config.toml
n_layer = 10
d_model = 256
n_experts = 256
experts_per_token = 6
d_expert = 64
d_shared_expert = 0
activation = "geglu"
moe_layers = [2, 3, 4, 5, 6, 7, 8, 9]
router_score = "softmax"
normalize_top_k = true
routed_scale = 2.45
balance_loss = 0.00203
balance_bias = false
init_std_router = 0.0189
lr_router = 0.00218
vocab_size = 2048
norm = "rmsnorm"
norm_eps = 1e-05
tie_embeddings = true
optimizer = "ademamix"
lr = 0.000572
beta1 = 0.9
batch_tokens = 131072
seq_len = 1024
train_tokens = 1094000000
steps = 8347
dataset = "wikipedia_en"
Below are experts of layer 4 (counted from 0) of a mixture-of-experts language model. Rows are named router (the router's row for the expert), gate (a neuron's input weights, with its number), up (a neuron's input weights, with its number), down (a neuron's output weights, with its number) and show model dimensions 0-255. Each number is 500 + 25 x the weight over its row's rms, rounded and kept within 0 to 999. Numbers have three digits each.
Before each expert's rows: a language model's description of what the expert responds to; "gets" lists some tokens that make up at least twice as much of what it gets as of all text. This comes from a sample of Wikipedia text that the model never trained on. Tokens count by the router's weight.

# expert 60
Description: am pieces, not/was. Piece am inside words (disambiguation, Tsunami, Exam), plus not, being, also, only, and MPC/JPL table entries.
gets: "am", " not", " |", "N", " was", " also"
router:472540475474481484522495499493482495503494519524529453492518453506541462491474473492477552522542500501475526522497486509540478548504492549482536469481477498507528509519510477471504463513479535476498528496451485488490462509512519480522549511487552476477537537489471465512489488530496519503510500505524471492491502461511519490533491534483517540471493462487525540509487458537471469536519507511505466516575546500509521524492512514469492507525494511543513526498496506468499472526446482588510479489499491508516499491490488467524526482513509485553493493464486521519513470504459472470493502537529463533497503498484527492516531514516517497525471516475475495493497479511552499514550502465520496555473519511528517537484496510530491510484467500486505463494533511463483505486563505
gate0:461485496508504519504500498464510506495490495539493487495507504489485474484472444497516482541501453505543537471538504486492468506467509517536529506554517511532513534495511464467486503513561524488511518493498522512531511533524509494495504554507501518537506461503457496525469478516510529459507479566503462514525475517496479477513479543518498514500546529499472496526485474486486514505482509510454503510506522494522518462519503525510551533526508504486483523493526477524523478558514458520505471469505511488519501534507476522498515472468447538519508442477536496495480524501540502521533500473495529503499493489508488509430526509550482494484490465535530463499394495522454504501505510490462499487476542508518507481492505480544519518484497471499519481494528485484463506474518467
up0:481503503496523486494512523493494494532542508509517515497497529515511486451557495496448509472494493529497513525459565478531512480493507494530481535523471484483475445478488522485519516476530514502521531480489487571506481509491508543456496545463450530547491491508512490492502493472466507506469487514474531556505500499547524504462457513547500494483531501478503498488534496497471511503484517508462506490495512520488502503441509465505496548490532506476492543495476501535510471513475469489495504525491519550540483530458495476502521512484517442527489511494511518521487498523539512502483491501496516510480494468509503467496570472491542500487486532506554482457503453520471587441515507527549454499498502484494518504521484512485492522489514522497491495500502511502472444509499510
down0:551409459498505491495516517471554484502467538520464473513504493486499530515484493496459479547485503519447508509502437503541484506502530467520467513499495523507533512451497498513507465502496499518489483511508499525512497515515487473501561559517571467526489450513496511513469499486528498471481533465484455505521504535524467492466535471526504450497483486480503528489500510509530542511510522512536466499523534523490479457509494476481526505482436478528505488521505517508513484527532511524519515502492503490507477528523521455486505512428498517509508498526505503510481512495522531521492508504491463514470539492481498483530493506512543469457515538494529528518510497504494495471478504454448519487513464472477504462512511515482482503496540467492467527511527486496503540472497544
gate1:526493516550515444516507495506501437512515510484525496502493485496468511483553493498602509532518486510461504547506527528518517510529512539432545521534510517492527506480513504476514468504522501487471494521512473460441497534489488520510522514481464523468521444545471479523504495502488495479509596457460505521485492518497499522550505486470539545536493488504527519486485472508506489483498478478525534474512512537486496487475488477508516502506483484480495471451497509504499453512517530525517487525537508493500511481506493504488502476495515511481516473440473526486533535499461479507519533513514514508509487503457509537499476504512492517451516480469495489519505497476522499536523473512480489523509505493489543520506476474496474499506486504506486499501507443478487433470528529
up1:526498481504490527493494521478524514510475459532526500463489485505493527537449499505497516496501523472555509533508470472487506466490487454530478476472536502513495549464495516526509522506505485509498515485506500464500483501525519467548478500523509491483487564541514523494506521530470536531517513554546506519448485450467502473516550478529496467526507511524522530518534492537475543506537481511440519557483504489535486501516519493549485446497522534546485509521527476501525526482504496515537491460499461519497506491490511511492505480525494525495497486501525498457518530525558486495484528503462454522504465488526462489539503430504514507516510528498444533486498499523500491511486449474514528509497496480462501491483539541522511515473497491501498495520515508482510566497499496
down1:468514468515501474495515527490474497489516508505508516471502490558525540539503503498499507496441519474510516500523522509516499496454509538531506486492506503526479472468482528476486432516429514510481495468516498521472512532508527492502518490497456505464543472517500507520470555455457526508500505520536478504561464483530491490490560472537494543501505504485483509524475518482500471462487531499516510499508497534500487531478539446492564461492511510507491462507546475510497508527508502508524511463502492500516514570476515509503471523481541502497492530478504477535520481481500493516494501468492513507483501532489509450538502492506517514485504545476481523526522468484513448520546499501442522484471486506472524471485543481495488498475439536510500540503466465471515506519481470
gate2:509474509508466450511476513446509460524543478497503489520513516458507517511493537558498514443447520491443489500468495509484501478470517527524520516482532499507543508456503470509504510522483475507519474499496490474443537540521507473511503487553474490495490510498499543503490567492499509480499548514495538544467540506506503494458567519499497487516491501466481511486514496514546495472511520496485501496464551469512514494492522497510472488452493496509444503499493513512475527485482526475483489527464499519471512507512499526507489478530463515514494494511489521478517519512517505498540521479488491538516544518501475547522503485514525460478546508510496461464528469505498477519500578474526448503520537477535456478499509521524496483495491501537517484507532528495511441464480491
up2:513496512505485482501484486455515466492528479507510525498517507498478494494509527526531535484487536467473482508459471444481460538501533531551523445500533506520501507473515443486501486511484490493509513486517483474508454510495509502483511459509468454495504519516479525486491539479495518467520564513516528513492489471530547516469556513479499510502511520456505537495481477496537483503516563518492512517490518495518531506462523496518474549462482495494472517485487505508474491487491472514439480547462481484496528538480508487517515496526448501510487518476479520545532489529503497461527507500528486515505516497502487540540506503530522497470513494518472486558521454551523479524529563452540468507458523449540518496521516534514487503497483482509518460506518510473505458488504497
down2:448475461520490513492468497476500533527505526502502529466502490527474467561485501495434509472498465492511498553504498499501527516515463432496542476514435494488492506483500466499523489534476527482509467505509506525523506474520459447514532498524514477468536503522475484512488485507500496507458504465536501463463532529480460522499513504501540514481508480480513529508489464536554518484490536504515502538543430478507506503480542554556460466519487516494517516529524468505463503456492512542500505484509510541477498500498508486527531489456529490504497536474484481513471493531476496491478482506519502500492487501497486537485483541496472517480537523492475465499521484494520465535467482428483516518503512522476543482503512482543498511468455487498513505508500477476485523483510504
gate3:479496502473526514529450498494495512520488484505516501490487503450474502484467481487479490454530525485492526511489512493493527503502509445552453505479504509494467523508491505501540490496472493547517461490497492510522474497493514469531459459526549496480492541515538525507529535495523511482491505485493488531492509525507520509488485494496526521489519500546484477560486489497526493537491499535495515488485513493499482491522548494500538477494488477497504489498498497484537494481481492488532476501465575451483513472498500482498493533536493569491500517526507517527492539483547544458495448517528510527483502489502510527488509465497515483522491499481547506438485459553503512450497425487516503484559507453446534519507506455507505464516463496516528535440490464517522509469497489
up3:464513519484506507566489484483471517488493489521554524482468494498510487496520479464487496511553502463522516522500479508486524521466519475550493518482520532455502486503491497521449506518504479518524477502533468479532504523536491446523449530508494442475504537485481525494515494484480510493540527522519468481475490473524512516541478490520495476511455499526463502555491512520458501516479549525599517459470490490485473520487509532513511516560529535540535480465517494499523434479475535529525506503474512505513489473527519477475510500545512514519517483518484455524531507479496494482470505528491503452519500538501538504489501464506553471515524502514478533502485517506525529515543463509496494527498486503486532504524509489470494488519464485514544491467497514497507505495485481
down3:482500468530443464444496506501490480495486467471483531518509480476474507483492500505437504526500501509539469529494497512524505536498528481492542487511472519487523517489531527486476448532507471495471499523488541513521468480492516447456484482513534438504535517517493504476475520477536468501481499507477545486490510483490504466500543517500508490503506511537491465534519509513545485506487497500479515491530481531495481495547496485511488516523495516516460543460505538481510542486506511437490481503488432520514461527541505454509518496525478478515530470494494488473521449524537455502516491478489477511466492518489503475498495481451474502461494511541518488477441509505515504489478518526496559426512476519515521536522469492474513500496496548516493551488501522495495506478457486
gate4:510480517482499503510500518488486478469478505508451486508456530501490487522470514502479478494502454514488522482488493519523528459498489483487499462513492472534526488496504507495455536532478514482506490523515539502492492468507521484513559503484523470512487521474487469504484516505471493533499486525501503549469488552524511509493519511508548463518494517481495464496518489542510491496490455533512499495517525465480492506494461497490456472521585496503480517494536523523479529521506509494535529491461537537575448463519532513478482473499491505517479526515508521495550482552506507498461510575478480544470494532554533531456462473510488473479482574498509548505507499463504511497487490523475497545473507509496450497488502509505476554497479483503502500500504529523506524519481450
up4:513482519484476496503522522515478468473491489529484497495483494517495487460458528514483487514505470534499528453504527497509556497545466494495509505531512430489509498508467513522477506502499552532509432544490536512462492512527537500512508504486467537546482529471469456505531484529499520523487466501540500516468506519538494450542483524475494482498523481533492474484470513518520478519473481518457516517507515502505522512482516533494475466499578512515484504510520507480496591504486498498513481497456530515532419494484516501457506468503503525496468524504481518513525472524544527466483470509529489463490529508531498489461491476517494458509507493507488512559526541544534486503506504512522490496500554498505464526486498481510493503480472473470501493473481499495473494534525493
down4:484514483544488507521540506477445551507507495569536490478466491478498528500469494489534454490521489486524471489510469538450482485521481504515509509493453507518497494510477496497508515519464538496496458508480491501511559469491502467467518503519546537510539485471509503515504449536507494505509506517597521535469497520494517507512528497517515504474540497545504534542482486509438526499522512540565500487500487510505513499510492500476496493498466494518481462494519490484485463504528488538482516492526469489517508467512520469493485538513495510504457514526500494493452507494452489503506470474489507476524537452521500517521505450506486505524518491490526495460493521464462447497546539504531502474513479539479485509506515518490517447493526507548541491481499517498522469480527471
gate5:533431529489517487515497482530508520466503497497510489513468521514464491540505491511540495458510486524499499516476479459486490488484533475524506463499505524467455524431445513486492449486494517517484523514531488475493468518462504530493508485510468496480491516494507517473436502505504496539467514478508506544492502525499494457553533478452473505472574539500522466478528518533466514514506482495489512500509492494480518495483543529524495501529507502492483498491505501521518506489490493501491499494525524474495477472466488499500469487507514536447522524483514448515514547519512465474488490436490514493432499457484489508529486488435564494483487481532474485481491488529467500440499465493493455501531484449482498497527515539488464507530528492515497502494511511505491538492501538
up5:469499510468479455479521484506495451500466507497492464522506495490519494465497491462509515463553477519474542535487489471478461487495558513529540476508490482494461504470500477473500461485489524469491503556472474537501468502499535533445514492472481511491491516501501461500487517492492468520473487445523526512470498519507537441508463507475503551477551466528495512500499478507443479529523478501487505504516522503514494497475555562481503539548480486538486497506498493507535511457473482504472472525533531510508502526473499521507491499509522510483501474454507480461498494490490489462438485460538512523487532478525481537465535492501537507477513474490495499467500504534481494478526497447528461505519526462517497531527474531495488481530529507517521488459528489465500506491523515
down5:519543492529520471543511489503466530481479492537523493492498504550524445521484489513523496472463502539469489478494515500520480547506520503515490505501495512515508500519498498492499498493477508504478480531483472497494547502512545506505486509449513520488518502533511497495493508473536490490476494526516506486496491426509484459459488493508492492497496526487473494472494504573486441505501544463489493494510510506503474498519493472494478486474467505501523500515472450500493537508486528500498447495477513520463487512550503505465512532486461502494510498508472521458518507481482478493459528504546451566541480484468507497494543553509479480539507499477494475510485516464536541537503493537501475533515481457516498506515568406468523495489532521465516482488494477476518470545539484
gate6:506514505534480478502511452486501502461475426497514502520480507547498511522502505533479510542475501475535481489510503484463498514516519520490486480540511483477514497513498509527494541459503460532504365489475503487479511462489530493483504496525492445497506519506478474521564495506481507476523495466512510493502495473461577505510490502491502526494512486511462529550525498497493525523511518488539496507513507501535512470482493543481468529522505538496507505502512519493548506462534510505459479531487471516523500469515531560488519546486506509449511485518477495529473483511483457503502515491530515511501482520515499498546511498521469483501473486483466493552508536527563446488471516497519520519479515550523500486506500519497479515494495501486548484509489509524497498515482459
up6:514494481497511511473524473463489501514473487508518473493476473516486508505505562513513480502521459487528483508512458497537491540459483501507482497451473517544483499523475520478482478474502528461504536518485477496477501513470498489492505501482521489498537504494532507490468500535519478519519465476529483484489502500512503500482501483483547541473526483482515478515528498489507507543462486477525522518528532498506510501551493534496529583454478490542555503541475484469509553529498477520475508484511458467497502540499518521523508516483503478489517496486522530491499497515479494540521442494498481495483500508459482520485447593473488495561477450494493467464500514494477486512485485453481496536495454509532522512487494591507497493479501463516504491525519530464494509467487477
down6:452466507501488465499498524530515510438473470482529500482504541503467515518486502491494536500501525434487470509515522486537498512489531505515506519530481488468521485518508525492516471482513493459507490536504524561508522512521463480496531495494488468519508463501504515511488518475507487494532463527495511482491508538486489504525488471519472471502429519521515477460513487519515532475518483506505450480492469539527502512477488505501467480516499483458523518505492506506507479523495465456494503495510458517498461537557449486458471533546465522474515511517491438517484550502534487423495510458495486491496507475511513524477457526453494525479513491469524474537485482513496517490480537500520489480482524493502542512507565477543452484497545508536503527501451515526484507483470511
gate7:495491505542500492518497472509515487529507513462534500478452548501489555478507512516526483486489524510492474492517556509504530498481525474529495486511513506541511532506503519461524504504487479444506512490524483502515511500508536486499496516486528497515511469502490499521512484495534533353520524481487530486460502464477493508502479470480452496513420527481489479488492513501485549477531493466522560494526451502485497488499472519517504499491496480471506488483523507478512525495492527510537480524504454515500530505482486484460517469506506505462491474494477516472502472509495442497442499501497479486517463488470490501508533483521476506444533523500485493568482462478527497469510481515545515468472483549536514472494491476518477494495496497455499509514513503483464507479499505
up7:523501471477515471503479473510520497493473465485509512515502520449457518494516497512509522491524539480472497503496583498542508490504524505503514497493481500499492508503480535497522435490491522507501510474486508547526471487504502530551465530478451502464495470522539517520500521483514503474509516485451493527494523499500491546442472484474504507518480517526495501504459492473481507485512488480484519487520487515509496467484515484538516460510465457470475483494468494494459510502492543476508472498523542490506489486487519446501490474519520526461472464477493536493493483480543484539486493490504531580461476528494484524463522516521486516487515489494524474489491452537519514471482470512549472429544489471479526526492532455537456498498510537515518545496497442517511463484513518
down7:488513475542477501492454512475493522525451483488464453500516442458454507492494533479497548510514481475484516518521434513479483512484528516507542500486571493510539512477526484516475529493492512474508535518499489486462498498530479497480477528481504486510476504491505483522502522471522502467494500424453487493499483507492516466536509477419485542480524460493463513466492480546513488526472487500490522523504475504506506528494502479449491456477497525512484532469477497578504517462491546467508500535518535480493472493501476477488491500548501516427482527533499491487489519481459512499495503469498483514511539514477481509497448512453527494494490473484493508533484526502496434489494492463498470506520495488515492483525463508500504539499514497544526527493494502501525506519488495
gate8:463538519515491493500486458554497541479479446518481476493460511563505515544509502523476494469521475522536513492499476498498518496469524471491446487454500490534465522541531484494481513501472478469511466518484519522498477501489496477516500510483511492489524466516519499503533485496526506471505487519530486491484508485521467514447520501489511517420530467514500492506493517487495480469535507514496490518515513462492526527523494448459469512536509518486480522484470479507513548546535464525497531476485472526514503503484478501503482528464495468512507472544483476493492498479523458469480511503512489477528447470498503468517520538526515506517520544494465479488525396530505513538490493472474501461510487485488471456498485479506464493426499493489484474539517488537482490514493506
up8:491458514473516529476495481542515519518494556510512487467495519487474530495488484519486492456489513521472499495493500511489509519498498483486538484477451494506482441493500528501508509497504469499510539510499521480463511522447521544455496474535533529526520501547551501463505510515535487508527476529528515483533529503549505496489492475507512520475485514501506471473510500473477498516539480470505471536485523532488490480520529494448481492471521555508521499541492491473530523490516497492447509497504496516458506484465497484524443536452480503476514578538518463534488475529506513519521436469492485506500470467495475481493525498472460494497480517490474512476579508509489546485475464482522504484465484443483495497547500526505535495511536497474484487464518512490524498544503517
down8:523506525505485503542520505478514457468517523528490479527496548523551518506488508511488493501532486491529485522545509526495475528483443508464476450473461524483482496540470524460486491527500549503490471524496487546479498485467478494476536488501493515511480504483506508503499475517528481507516535499542505475520558496514460516482510503483533494488519499505521498580524530576494455512500502487518524552516529475475521513512487501498509484491511471497476464493507471501520464473498510474529466500516501499496484522467481489474511488476490486498468525485501490514523469502490475477547503535500497468462510534531580540521496459535475482435509531523506512469487478544515489498499519529507481473482498517507455512498518473534493485428475500449496487451508491524479501520531506
gate9:494506515520549449487519557533494479472535468483490545499503494445540491516482480490488475508466518500482476485497511534495565478501524502534504469476479476461495518463483509520530489479484490517486477480482529520531490493487499476547481456486453466515521506491503495481499495474491496532458496544504522474461501493488478469496517473533512492483511522503538498491486516518467488477496496499470476502512519541466491493497460503509495465486544543526454378502495472505479523514462511493589505484517487564483512514470512495505487489476486489507481483500478503502484482496507518501499515574494502533458551507514521465521504502548536526510454503508514506488503497508508511472486514531543488528481487509484509503514520491528485518513497499498467518510525514516475522464477542
up9:474497494504532438464510556524506452490545504499506535519514484448534475468482486513484478502475529492508479497480532526513550494536508497523495478474449452472519529486496510481491504480479513480493475508464497559552467517514519490535469423476466484504517537518497494498509505501510476491457490510467535490474468479513480470517481485549517496489506501502522491511496524526511481501493496514479470488517511524471495499508519521503490480464510517513457411535495481493461579482454540463512482492485458527467538504505484508474503488523476498492464489485477503468462518501502522509491543531495512540498522507517536510539537485549526512510475499485540498482523522491528477485497511516530479493467473537476561491513517467504501491511509500510477492498530484502497531485472508
down9:491497462448455444503505502472474501541540525465533546528530508426524512497467476528489484526514498500517516451478483504516485495504507500485490462512503489541493542505511510511506494535519508470453505485510519480497500499513491505490552539441499492512501497464508519479547456495541495513492499498527500434492501513516476507498483512489502473488497466542475557517451470530520438526487483523495511499513509498505491448472519503482511541544479520518489521550483515534487480481462510535473481517444473510491553504501498498509545544490497483493500461484491478495466508483502483520494506511525450490508503521519454500513531522478538505480505495520530440518488448487489481499538476528494490526496518503500526509476495531533527524458523501499507497507520476521502465464496542
gate10:524485511493481499483500523477510476515589501460491482472500507448525473512484481489493510501486459521497537499483509521544511475441482555493512482515506545469460481495482519486537494498440521484467486494505515478469526501479489510509521490540455485483519495501540463507484515478523534497472490510435513530482561542469494493514489478470542511519450498456484486485500511511490487484466485494477470492490548477520511493510503467523525531441502499496491530480487472473503511532480514455541484515477553523515471512522517491493470479467493517479468506466471501479460516493485488515508511475502512532457526526516544540503494506483526557472493514473533487500495516464460513480510556528497502509528499486494493466475499482506454499480547463510502515508485512500490481450519468
up10:469492486512505506487463463505488516494476503508457503570513512507484451501511514532499509500524506514495499516465460507496477512550513466478481510504497474438527488527504505527469535496540485490496502499496502520526460483500501494521498523530519516507468485510488495497463515461498465492519489502540509509563438502515485506480511528522453444490545498520476529492552528516552505511527516497483499500519485459485501542465478488491459506576539477462510482560494514535505451476504495522412517474522491495479508472491492516514524506474511512493504536546489509554476498511511498439510493549519516447540524473534455456463478506491505465479508516507526491502489519515520451483508512486481523511494492496485496506512492474493500496498496527522468487505495511493516503556494506
down10:468504498500544516522523485509516514517486482539475511499493511517508491490486491516499512502548484490475487476525515472526514493483496492544490525514503472536506484452474488495470475480490472499458477536530489536497509536503500507514453520528474493487515483530530542481474506453490550482519454484477486508522504503527527490483540456524495511493546542497543465524533535501518511516480474509503496453473515527510523489508486491514504490521522497541517481500509487498534499509479454487529481509478546515507465570478530521475511515493494511534536529535475519515495517423506563481516474525553500493526516502465519479570496514487514491479499524467450500485504500526480485494503478557461476464471447494476521522523481464450501519495487535511470520495465518469534474513457520
gate11:521465511533513454533440491502492536495509493520511488542472493427502491497472529488477481547510460476460473527509469532499515510494529501532530479493507498497492497487502521520482493501525512488513490495510534504504467514554465491516497496477452497504472493478497517508508474499469500479522495477488550529490510478487512516509549529472441486461494544503532461502520484452494489490482501511543488488508507486505516534510479444475493507486479453504513503472477500529476445497469544507492519467520527481526495514504485481472515462559507479505515532510466496532540483476496497469474518506535507481519532518493470517453503474501469471464507485495507560566483484537523516506494491498508520507462493479500514508472520508507472441525496522472500536511431487501501566508486446
up11:487515475478468509509568543470493484458514486475479485501490508511501481470448440472473493449481550512512492468534494568488542479548476491526503506503520496515504522509478480492496508487492478528510444512514496512518517467506477478546501511513516457506502524467485491508513517505502518503444499491557478482504465547497497481513456490538498515514498470490492495493476463526548509537513501499482495471479491475529484505498490493530472485486565528489470453503520501473478490519497482530564460485432512525492497455508515484532514529460533508517490525495510514459478496513525499511494493499505485536482492476490565484560484485500510520514462523503499497493511505469501500498474487534475474498548504484472484508468484479505529523498469479491492512463564471480524497473510545
down11:490504474526499470492510520495515463494535546538458498550498475488527483482492485493464517501465475532485483492519494496548446539476498496484515480467505503467508446484462490481500490456490532502491501497514524518520469494511515472500524447533517481464511500486502517504481520501504493555509491497526459517479508491476501424497532489449508520488481526444495496529527487529504500501461526489515460442499482474525508493495477480504472487489535484520483485504498481468564511484450515498519529501490498441506488504493525491540461448440504455447475495500526481516509491502449486483515525472485543517513464508531508511544497495498538522494503499495522496489500522447518507510525531516519472517532512560518491500519475514493475536473522490535477514504476533547475509545495510
gate12:483487515484508483548473559500512516519490516504567507484512502509510503523515530535536485500537478542528507509498487456505492493492500481492518501465531484440487525483512533510489502462483475508496543509491486467498465518504491484516474527490506500476527472505501457487493503453500463514512524493444488487466496513478502489489539510481497474492428490521525520510529494491456485490533487500470493527529497484457516512505536483517543499495526485513467463470494484527509514495500488511503480476531464494518515539548494535547495544494508508515500485457491537519499515476518519486466495513498481500500488501490487456535461523509531510488494498479506539493505493489511569514552530459532457511533521451471544521493461477486479499505492522542486506506490486484484533484384538
up12:489511502501492483500533468512490522480478490506474469494505543471497476473482506499448493484514497485508506452455532482558470494487500495490510503479466500487497501508543489485523506499478485492513515485492502471477506464474498495471493494486475501529502540509527470471510490494515485505502473488513503493521498493530457507454496511450524503472528511525510509484505499498505491533504483505507517467514518499475515487439515496498475545457485493490490529528439507466490484534481474507533479519502480502525482485489494491505470494472486502515498472514545528505473477496527487510484469496522515529501481474527518474496488513499515547544478482505538513463506507512460552500494469484502522534524518473529481479523519476509483518301510503502481491472495538499527473515521495
down12:500513528512475522516515487488512457499491474474465507499463498491482507508509509553545482495503482476474525477506525510521476481512468498477470499475502515493479468506459477491531514463486505453500494489509452473504498486479520519497448474453529497444509550525560513482511514482497490537509556528512480473484546522473474490536540487533493457494526487472534498494513505512530487531484549466521451470480498518486524497504501533444499525526480534482509520502507482472563531481488518545502491500451496520517457475518473499506524510450504506524517499517503508474523497533449444470456537518547496522477481462513491481529538499459550523543470495512467502496473518483496491443503510486521501526454488503500510470475517487485498463527498498491494500529536508532478504506502502
gate13:496543522501522488484533507481502500501496475443509506480493514492505499531492531477509499510513456442495458516537507504519526482471488541511499548461459488514523522482489469505499519545511505481490492501496528442497554521532501513523489509513498492463520480479507501503477544502516506498504523565448498483453493509495469474559526524486519453505536491491469512493526494526498510497506472491515516498498504497491500463498500445506501461500485482525485530488509503499487528502499576491572487534518466525515460507511497504485523448459512504517495512497470463415530567479476511489500556526515502492493503499466486529484520516560525521488519471526487493477467506469474446535511512484467482495489523501525514501511512503491502497479542498504504502532534463479498500450494458
up13:483486518531494511518550487508463502496504508483501480523491504499475468490495495481476491514535455505539502520527509496491515557504454479479514524526499491470488505566482467483512483475503520468471476529507483477472444500474523493457514511522499513551490525492484480504506476478475469501510500476542512468513500520464510521543514486465509499477525485519512486466488533510535484531509499448542495466489508500487523539476482481478488546529477491508497528507530515506519468481505495517476469502487485483555477510490502479481475603496548511527492537483482543480507481512496482470513469507560521455506532477445491487475487487483473501553497488466511532506512501502563491479504483489480545517518492523498505495468459445486522497469482499447470524475451476484531470508500508
down13:477546534503484531509475493521571515528510486491489502492483517547522500492486504507516490487451523498470481482476509503502511502521497527524486530523514481533477473456474517484475545466448492493529485491496505508535512518522492469519456478479506467518493514438517538509463524495531504498489504483535521477509518491483486469516505467510529517475520502484531486491549486436503493506527518501475502509542506570501533511478504489512494481500487531486525541485496495434510528520515473487509503519509490492515484509512459517516504537497509534496501532556496490511556457497481545491504496520499525465474455494486536500469534497466481528535460500522464474483550537463482536491491526500471470516481481477491512485487561449448474468485525491507465504491476461515487517536522542
gate14:508494463545463469504536461508472546497488467549530503506484472530497527473499489483522501509507483516532477461469539481452514520481537506508502473490514483435493541502512514465461490502501509499488535555517505520469491484479526493515489529455475509508522498491483476497508489513512507447503485517525485495492514487435496501512506485476490517514462553521536488473473484482500499505492482489460548489533515529493537508514488501512552532486518495532540482488482490492502503486533509513511466493534439516508437523500501492454484481485457492506505434466481493463518467523542506483441502475494493502505514507530489482516496510546486525521534442489462510565455486529456513508490508509511498476493490474478507510481566477509470525510522457481488510506493495507494515530527523
up14:514481466490483484492514520475515509501457518538533505489497491493550490498525483524478521503470536504522511430521499487441504475503480487510484472487507551487496487495503474505515508514516481523525516451541482498494561409486503512479507528504471450466527545508501492483492512500481448502476495527518460513511539514495490491472530527494533502550450518479507531515500449522526481517507471491451506508507538519520504504517510503527507451476487489567517549485481518493503494475507493482484494510550506494549468465501499506508491470503473494495535532476491493472514480468524530510506528511484479516514500516555530503516508490465487554551505507488486540501497538525465529485523512501496484522523537502502466503497505501483521600503478463495535502518476513506489517511503478
down14:471490494492467537526495585525484517475486505470504511488502496485500478498453472528514488555484506515478493501485523550505515506490453543486524519485490474527501516433516549456514485496503506511477519472461466505470506515483506483462505511447479487472532509521469493495544507465490473520550553441517504489475480497531482503490460482545505535495511475487546524515449511493511441508517476461504529519482453509492503481514517522464516476477514483497481529489507468473496513463529480551494526461497492463507527475483467493491496510473544495482483529482501452503513511474507491500515510491491511492469525486509485556490491513515537508457537509481508525534522508480533460507507516506519481485514485517527452453503498523548463468501471484469506499503498509540526519510540498
gate15:508536520520472479486455539565521532478455509515497491494501537520477529522524499556584548499504486511504517495521458521476480490474458487523493537524485494482481506465466540515521479515522501487488539508513508505492497475486508498494516494531431522505486494539506499468493503507486488508518492489473505534484519517472493478547541497517502484490533495485477481512495563500531489472590474479483518491457536496497521481529513470533528508519485517468501488540504481527500557465515512448522498494522517517468478440546481542492473521474489560457485490514486490505523520486510486507499535516475540499499492474494514472487480492498502520464482442507503510517502488502499511512517536510509521510509503476470475509509521436485539498515534521496491525519485466538473504493504496
up15:506535531487487460487484517487483449505497499463561495478504556491489494522486476520504509475482490507494527487553529549475502528495489528490481515527472493530497503502460481505470485513491538477497500469505515511498472516519533505498517502533487498519507504485500483487525482493486551482497500489502536508531492568500505545578472525488507521480524492522483453472480535509548482482572481503497460473485547483509537488471486494547501508493487480463482496521521511498474546473497537501514490474479511478548491499554508478475511517509506528494473489479518503490502501464530501500470553493490526498484519506501492510474455457553510511457467458503469534544449459485511512510506501539513505513517515474490476502470508471516568509481528445488489535504486467515485486479541482
down15:524479511524499511498502504508456532529492537498493536495521533469492505453496509520546433497494485516521533471478523469521491505533494468510487510515491500573521495521532485456512503527493494483499485501498503465528538534526507548493516546504553511465509509508515522479501445526505517527521531502482542526528484549523503503486464490506509493493496507501505489516489506515526504503556476497489546525460502508491498529498537557430526502489503512485477508502473485471474483458542506499519510567493538486511471505475511566532550497500456496483499479507472517496497497502493497509502495530496452485482451555488542513489533517533513486471525499444495488482473512490513521491497448482469492518468507480482523531495466430481496504471486488525509487482520527509516532532491511
gate16:521496507493510509543518517523513528479476520487456500497507464471486482460488501527552513558499464553491492521501507563512505493518506529509524480502495451499460515525479505485499500509513499480512521534511472518504495510499487544483502485507473484501501520503531517518489474530478474537500547496521470474461471517485505432522462488537526499518507514498491481497513493515508490546494522514463538507494528496551493533512539467508514498506506490525512509501485499468470479529467483512527468501539508511538481468448502491505484466493573508530528485512485485463560490547486463494497513515512512489476489496519525464444524472406575474492489470442483528494481525507489466537496498493505474529519509485499499515442502532522469523520490468523494523487509476487496488482510493
up16:494511503498489485498469503537502539487471501483460496532516449504511488468531545518488473506488478489448480478520522526520526476488500521518525551483481469523526489507501526534445493588482459522505478531461499525472550543532463478508515491464509552446501462472522474480496455511481511491503462477523533511506506485499486493450491496523504462480493495514504525489453542506516454484483504515531509500489523426476424489491486504475471503484520532543487465525469514467487509501466537460526508481485479474514488495513519498505543487480475475501529485496486508509469505468518497507484487524524530480516544539544500508476505503506493510510496446514515480488549508492494518514500535508455501534526503498517473523498507491496522465490492535539505525472507508491529481486480476
down16:462490477518436516556504541484494473530497526459501500521492508488518530487492483486472507475493484511493520503534492497466511467514474502524544454528476509500480491519492457532490543480515499497571498471527497485497527479533495475512508461490542484462494460467520476487487497494494485465532508497482512503510545503486477484552519495480488508484481476531506531509474486478469550536493465490529489479487476513514574467508484518500480497527469477498453488505464501522450520492492523503484534512501483465551501433457522500518503489478488502489514494494504481546469469497472541502478480469493507477451523485511543494499456489507517507479483509497482540449519491515476451508509498486541521533523531478475529467470467542483509503490517465470529521500539527521469527460483510
gate17:510457507459496527525456466502495508471528478475446497494479510491504485528487472455498471483503498479480492476490485550509488479458458550536485485493502509517502522534510555478507511491490513505535382526467484518476488548497500501524484540489497501503503482496520528518507487501506541439520492475522506490487489519486497509482501492478477521514508526503480494480479513530511499501520560467503497468486480458554532526521484455490512492448477486447474508519487505465480531498494525514529530467467533497495505509487499486523485536512516485504505459482485500494447524498497487490461481476532510525526510518519492477471529518498496442443491558500462480514501480486511448555461497526470503495531500472492464501480493492513520492520518524520537475506482525538531507498507516
up17:556475490448514494536528497500489498474549460464552505463500518488490515529508440467499503472513494510479512493449481521495476495473504540532497481515491490482487519524505523511450504523465515496520494527466511488480481552467477471516484490540474468488494518519522509527506467489531567474523494483519501511502510486530518481498473483523480510534532520505482488479498531544484481523499498468478499515489487446497496510511444478473543519467498470469542499484488463497508501497485510516536508522473505490523541570495480463511469510546512495516455486456451491484502513516524477495472477472520500548452483491505471466522525490518513481473510499462454508524519484471507484475491487530535517525502468482513526482464494487517510490503537495489555509482459526531512545464531530
down17:498475533533511491470457513470519449511505538494478489556496535498534521505482511516503545491473518470570474503516512505501488515500525450457496474486550498493531517500501510517516475511488529466476558464509481503496467494527502472518510517510486543478476517457506489508444498470539511497463514500478498473461476504518469529484496469495496513470481466477491469523531471549534494470500510470494553470479483504507457500535507518524477518517468501533489471475512530469480477525463462472495461475478515490505534512467499491532479510483503522472466501512502440504479474484494470508520509546523501516489526482503524458537514523475487526538499512536489458493466495506489535495522537538533482493526524486524547469499447475506486480523483475502495491537519500516511487499432476